From a checkpoint of a small mixture-of-experts model trained on Wikipedia: 64 SwiGLU neurons an expert, 8211 steps.
Below are experts of layer 2 (counted from 0) of a mixture-of-experts language model. Rows are named router (the router's row for the expert), gate (a neuron's input weights, with its number), up (a neuron's input weights, with its number), down (a neuron's output weights, with its number) and show model dimensions 288-319. Each number is 128 + 24 x the weight over its row's rms, rounded and kept within 0 to 255.
After each expert's rows: "comes before" lists some tokens at least twice as common just after its tokens as in all text. This comes from a sample of Wikipedia text that the model never trained on. Tokens count by the router's weight.

# expert 54
router [146 111 144  94 154 149 111  98 103  97 159 106 135 106 151 159  91 151 108 165 118 162 142 106 159 140 103 154 107 108 163 108]
gate0 [113 146 143 145 119 140 120 150 121 150  94 121 135 127 163 134 123 149 135 130 123 127 117 111 158 140 122 115 125 164 139 137]
up0 [ 86 134 124 103 101 107 138 120 146 167 129 125 142  88 122 118 156  82 130 114 173 123 142 146  93 117 125 109 117 166 130 114]
down0 [120 128 106 136 132 122  83 163 164  92 145 147 124 106 173 136 158 105 159 132  86 140 111 132 133 110 128  76 127 116 109 153]
gate1 [135 113 127 101 106 164 100 143 128 161 124 137 132 144 136 137 122 126 115 132 150 136 130 112 112 129 159 113 135 205 157  81]
up1 [125 145  97 152 115 121 131  98 106 158 132  90 134 123  85 176  90 132 132 150 165 140 120  91 133 146 125 134 143 149 141 127]
down1 [140 135 115  99 131 119 131  99 132 102 151 154 128 174  99 118 134 114 101 176 179 128 172 109  80 121  74 133 132 133 137 116]
gate2 [101  86 126 134 135 121 132 143 153 143 147 123 130 104 162 122 120  76 118 102 131 132 163 137 153 143 141 117 137 143 122 127]
up2 [137 108  99 175 113 110 178 111 149 139 148 152 140 182 139 162 136 102 129 163 150 126 160 129 118 138 142 155 166 172 136 123]
down2 [164 107 113 134 121  88 129 147 111 104 104 131 143 118 124 129 144 143 176 117 122  90 110 131 174 134 128 103 134 144  99 128]
gate3 [ 89 133 127 119 147 102 151  87 120 128 142 113 161 112 126  88 103 115  98 155 131 135 137 147 117 153 104 121 115  97 149  76]
up3 [152  99 176 128 107 161 169 136 101 136  86 132 129 195 108 168 126 131 119 121 125 105 109 140 126 129 116 154 149 129 151 153]
down3 [133 120 138 111 156 108 158 147  75 123 141 145  81 130 120 116 105 126 136 125 120 123 139 137 173 147 159 131 121 119 101 177]
gate4 [140 111 135 144 114 123  95 136 120  97 134  94  86 128 181  99 152 153 129 134 138 120 133 124 164 111 137 148 106  24 105 127]
up4 [138  98 134 128 114 125  78 170 123 146 139 141 114 139 171 192 107 148 128 107 141 154 152 111 146 138 164 137 119   0 161 142]
down4 [138 122 146  88 134 122 102 123 114 164 111 102 120 143 168 111 154 112 105 127 149 140 101  92 140 108 148 184 136  62 145 170]
comes before: "1", "2", "3", "4", "5", "6"

# expert 36
router [151 108 149  98 156 157 111 101 107  93 152 109 139 107 155 159  89 149 108 163 120 151 150 106 157 150 107 153 101 108 161 103]
gate0 [132 160 121 133  90 147  97 160 162 128 131 159 119 134 121 152 100 144 100 116 114 181 122 111 138 125 147 110 122 108 133 132]
up0 [ 98 102 115 131 136 126 122 111 139 119 116 100 140 107 119 145 178 106 109 128 169 133 111 154  82 141 164 130 127  95 108 127]
down0 [152 142 130 152 188 133 144 150 111 128 120 158 158 102  97 157 139 129 126 153 122 160 122 168 133  95 171 172 110  78 117 117]
gate1 [113 114 114 128 142 157 105 112 105 114 100 140 133 141 111 113 132 136 100 129 147 128 111 145 116  94 123 124 144 153 123 125]
up1 [167 151 106 140 119 138 104 134 126 128 118 163 135 141 172 165 123 127 104 155 174 117 119 132 158 107 100 120 117 134 117  99]
down1 [129 125  96 108  91 135 124 137 117 113 129 106 126 132 126 122 126 108 144 129 113 130 159 161 153  86 126 150 140 164 153 146]
gate2 [143  75 120 115 107 109 161 128  77 118 171  86 145 112 149 129 156 128 137 171 121 128 125 152 152 121 150 143 138  81 152  83]
up2 [153 145 104 128 111 151  98 132 137 158 102 155 132 117 112 136 122  89 137 114 139 134 162 118 116 101 111 132 136 189 153 161]
down2 [151 140 142 158 104 151 124 129  96 126 128 161 105 125 122  65 127 101 101 137 105 163 132 129 115 160 117 121  95 137  86 121]
gate3 [142 190 152 147 147 154 135 118 124 125 142 113 143 128  79 172 144 151 129 135 103 122 126 130 149 115 129 127 114 135 111 149]
up3 [138 149 124 129 103 107 124 118  91  87 131 105 143 121 110 166 109 114 132 109 147 160 113 119  98 137 141 133 139 108 114 132]
down3 [136 152 119 137  96 122 145 106 105 168 119 115 102  93 118 126 117 146 122 175 123  88 175 172  67 162 145 134 111 109 137 147]
gate4 [127 184 147  85 126 134 101 170 154 148  83 140 114 104 155 119 146 161 141 140 114 103 151 118 122 135  96 141 133 103 107 164]
up4 [126 138 124  95 156 178 109 151 135 159 176  83 135 123 105 174 128 104 125  81 138 105 143 108 119 123 172 145 171  77 114  95]
down4 [100 118 125 154 104 147 121 157 151 132  98 129 117 151 141  98 123 141 167 177 124 130  82 104 160 156 124 137 131 135 143 107]
comes before: "1", "2", "3", "4", "5", "6"

# expert 35
router [125 126 165  91 148 163 123 112 109  67 148 124 124 115 137 151 102 158 114 150 115 128 139 116 179 137 103 148 108 110 143 109]
gate0 [129 113 112  98  99  86 108 111 133 128 109  93 100 115  94  88 110 119 107 151 146 116 127 125  89 116 126 122 127  87 118  75]
up0 [132 102 115 141 139 101 151 119 156 109 175 125 152 116 114 111 139 129 149 117 118 150  99 142 159 115 173 157 127 106 124  97]
down0 [160 110  77 121 112  66 133 138  90 142 133 141 117 130 134 120 108 147 113 142 127 109 124 140 161 113 140 107 155 129 128 103]
gate1 [148 129  97 104 120  98 131 138 123 140 118 136 122 168 115  30 145 178  93 117 136 126 145 153  96 132 196 137 155 114 123 125]
up1 [110 141  98 149 126 150  57 103 123 110 145 115 127 122 143 127 113 140 125 118 130 154 151 109 105 128  95 121 154 133 139 111]
down1 [ 65 130 109 119 142 132 120 172 134 145  91 163 125 129 116 156 130 177 120 147 146 144 119 134 138 147 128 118 134 114 119 168]
gate2 [133 135 112 115 150 113  77 133 123 130 134 102 151  99 137 119 113 151 120 182 152 126 124 108 135 112 156 127 117 139 157 128]
up2 [132 129 114 157 112 149 127 121 109 128 158 161 126 135 104 196 129 151 145 131 107 141  92 143 144 124 144 158 109 138 149 106]
down2 [124 122 155 204 118 116  81 128 142 132 105  99  93 124 146 119 131 105 168 104 119 163 160 106 100 126 130 106 128 112 185 134]
gate3 [127 119 155 120 143 129 161 154 155 100 155 125 129 140 145  79 137 117 161 112 103 104 129  89 132 127 132 126 133 144 130 160]
up3 [132 109 133 139  96 113 157 124 124  97 102 111 119 118 129  81 147 141 135 137 127 124 129 107 134 139 148 114 123  98 123 156]
down3 [125 117 137 140 120 120 113 137 150 143  80 126 128 139 156 115 173 138 148 136 121 115  98 118 169 120 156 131 110 106  58 139]
gate4 [ 84 160 146 120 115 117 154 117 166 107 148 122  79 138 148 184 137 144 133 157 112 133 146 128 128 140 159 167 146  73 124 115]
up4 [141 157  94 119 162 141 161 160 124 127 110 115 116 148 126 169 152 132 114 154  59 125 117 133 103 138 147  98 105 133  99 100]
down4 [129 153 149 131 144 142 133 144 145 140 129 130 154 112 118  82 130 120 127 102 107  90  79 180 112 130 184 135 156 108 118  92]
comes before: "1", "2", "3", "4", "9", "5"

# expert 78
router [132 122 156 122 146 150  37 118 125 119 137 103 148 127 163 147 115 154 100 145 115 151 157 102 156 137 113 144  89  86 144 123]
gate0 [108 117 151 118 163 159 132 100 156 157  86 120 162 149 116 148 162 143 115 200 160 134 166 128 131  89  82 143 134 153 148  97]
up0 [154 123 121 111  79 129 127 151  84 133 113 147 114 115 136 110  84 121 125  79 121 126  81 153 141 169 161 115 122 162 125 157]
down0 [157 136 174 119 126 149 117 103 106 151 122 131 116 110  66 137 141 113 127  87 141 131 106  96 177 123 134 131 157 131 109 168]
gate1 [107 148 160  96 112 106 170  92  77 111 118 171  93 113  96 147 127 128 166 120  94 161 141 131 108 124 158 125 121 172 153 134]
up1 [143 142 149 134 121 138 128 109 114 119 157 155 100 108 138 183 124 152 114 147  90 154 143 133  56 149 143 113 125  92 139  74]
down1 [171 119 143 161 107 126 149 128 132 173 115 122 136 113 165  97 126 105 146 115 186 167 142 127 111 129 146 134 119 141 106 102]
gate2 [109 105 113 172 168  84 160 117 137 119 133 135 140 117 135 135 148 149 105 131 101 160 102 100 145 105 156 108 141  75 126 117]
up2 [ 80 123 132 132 121  74 110  92 128 111  72  78 148 111 149 137  72 113 165 145 140 116 152 100 144 105  97 143 147 114 123 133]
down2 [106 153 114 140 148 123  96 113 158 110  89 114 115  89 116  91 105 102 137 132 189 127 133 109 125 125 153 157  96 107 134 196]
gate3 [ 98 109 158  72 147 123  98  97 144 148  66 152 134 143 112 131 143 117 112 114 120  99 126 129 162 126 108 120 129 133 133 141]
up3 [112 130 134  93 150 105 123 132 142 164  94 136 109 166 109  99 147 165  85 155  67 109 122 146 150 140 113 101 163  88 146 134]
down3 [111 103 150 115 138 114  55 147 141 172 151 127 135 132 125  88 118 117 108 135 188 135 147  90 161 103 139 132 116 107 159  65]
gate4 [101 109 132 138 157 149  99 120  99  72  83 128 133 172 136  89 129 116 154 144  79 124 142 120 105 131 138 131 119  48 128 160]
up4 [ 89 112 112 120 135 113 129 129 138 105 166 108 120 123  97 143 145 101 123 150 121 133 135 135 160  90 123 123 115  62 155  89]
down4 [160 114 138 117 102 109  81 131 100  59 127 148 131 107 150 107 140 124 128 133  83  88 139 145 155 177 138 113 121 127 112 125]
comes before: " to", " in", " the", " of", " by", " on"

# expert 77
router [149 125 141 119 144 155 129 115 127 118 121 100 166 108 146 129 115 145 116 138 135 139 150 128 140 146 127 141 119 124 146  87]
gate0 [151 180 150 136 128 157 165 100 120 110 143 150 179 128 107 111 123 139 142 128 104 136 120 160 127 107 192 115 106 116 105 152]
up0 [124 120 104 122 122 161 144  96 140 121 137 135 112 157 139 151  89 145 154 105 112 132  94 164 147 125 138 141 152  62 122 151]
down0 [171 144 118 131 107 182 141 119 124 145  90 126 123 131 139  98 113 140  87 100  86 157 100 186 128 124 134 108 138 124  99 126]
gate1 [140 131 110 116 122 119  86 118 153 162 157 144 141 118 159 118 121 138  98 117 136 160 138 112  81 143 136 114 164 111 109 108]
up1 [153 121 144 123 148 156 134 155  87  91 101 111 109 109 133  95  93 111 100 134 132 130 122 129 103 126 119 105 169 147 130 106]
down1 [109 131 136  97 138 103 111  77  97 134 110 122 119 109 127  87 127 161 113 156 117 141 152  98 133 102 121 121 132 106 115 119]
gate2 [196 147 128 112 115 151 144 129 127 125 116 107 148 112 104  98 126 116 142 142 121 124 120  81  48 110 157 120 120 171 116 147]
up2 [115 111 120 154 134 146 141  83 126 130 118 147 107 150 137 198 113 127 114 112 124 156 142 151 151 140 118 128 113 144 121  77]
down2 [154 148 131 139 155 129 139 113 133  99 102 138 173  80 164 153  95 133 130 178 155 118  95 162 148  85 149 133 140 135 155 129]
gate3 [170 131 148 134 122 179 126 145 113 113  84 140 133  76 139  88 117 136 139 102 125 134 161 111 142 120 118  97 108 121 130 133]
up3 [152 157 112 118 108 168 152 104 146  98 141 158 143 172 149 127 135 121 158 140 104 142 134 150 139 116 126 102 140 150 121 121]
down3 [152 115 148 180 118 113 106  96 128  81 104 175 156 135 110  69  68  87 163  94 127 142 108 107 107 121 146 122 104 108 134 129]
gate4 [124 113 123 153 137 172  87 113 148 142 149 156 169 137 100 115 102 115 172 125 132 136 130 121 137 138 133 158 142 124 107 132]
up4 [137 121 150 131 122 164 171 130 150 128 135 124 176 120 119 132 165 114 113 130 120 144 109 132 128 135  96  99  92 105  96 159]
down4 [147  94 128 122 113 116  57 107 119 107  94 132 136 151 116 122 132 138  78 142 143 141 111  94 141  94 165 175 135 123 150 134]
comes before: ":", " |", "\n", " of", " in", " ("

# expert 39
router [133 104 139 119 156 137  98 111 111 112 150  77 135 114 157 144  86 151 107 152 120 142 151  95 150 157  87 152 100 130 150 125]
gate0 [142 125 113 154 123 157 109 158 132 170 123 112 128 158 156 136 145 116 151 101 134 137 144 109  99 108 140 111 131 145 132 133]
up0 [152 141 124 116 113 129 115 118 136 131 139 126  94 111  75 125  77 159 172  65 132 161 119 123 110 118 132  72 109 157 132  83]
down0 [163 154 113 102 133 126  98 146 116  81 120 110 130 137 124  98 151 153 148 163 151 121 131 113 114 160 108 168 156 128 112 111]
gate1 [131  82 111 161 108 120 117  97 122  73 163 117 125 117 156 136  60 156  90  96 122  98 139 146 112 106 117 152 127 126 129  74]
up1 [110 172 106 139 154 111 155 108 151  76 156 148  98 190 131 147  91 138 115 156 118 128 153 158 165 124 111 150 147 160 132 156]
down1 [107 133 131 145 103 102 160 102 106 149 144 105 149 107 153  90 137 139 108  90 131 163 122 113 137 142 131 131 106 125 115 108]
gate2 [140 135 133 120 118 113  81  99  89 116 117 153 126 115 126 128 142 127 145 139 143 128  99 133 110 107 140  94 111  61 135 126]
up2 [152 152 134 120 124 156 154 149 149 139  77 119  98 164 139 148  84 156 116 151 122 152 111 136 180 162 132 157 147 137 178 142]
down2 [ 99 117 106  92 140 109 103 157  99 147 187 106 163 129 123 137  91 131 124  86 143 117 158  96 130 136 107 114  73 124 159  91]
gate3 [129 123 167 125 163 130 105 118 119 126 110  83 113 145 135  72 115 123 144 159 106 181  88 106 127 126 152 100 141 128 139  49]
up3 [146 136 127 107 146 140  86 188 127 136 123 146 143 158 116 101 124 120 158 136 123 137 124 130 115 131 131 128 118  98 138 155]
down3 [ 93 137 134 117 104 110 101 109 144 135 136 148 141 125  83 109 112 153 137 124 129 102 136 121 155 129 163 142  79 194 106 156]
gate4 [111 124 163  75 129 110 122 122 109 124 113 116 147 109 179 143 143 102 104 144 134 116 163 152 171 149 114 162  98 118 138 114]
up4 [113 129  95  97 122 131 135 169 135  81 132 123 119 151 139  87 106 121 122 124 103 119  94 163 147 140 116  89 121  82 153 129]
down4 [106 136 109 126 133 130  89 103 128 137 158  98 108  92 168  74 162  84 139 159 128 107 164 141 107 101 152 133 160 128 126 145]
comes before: " of", " to", " in", ":", " by", " on"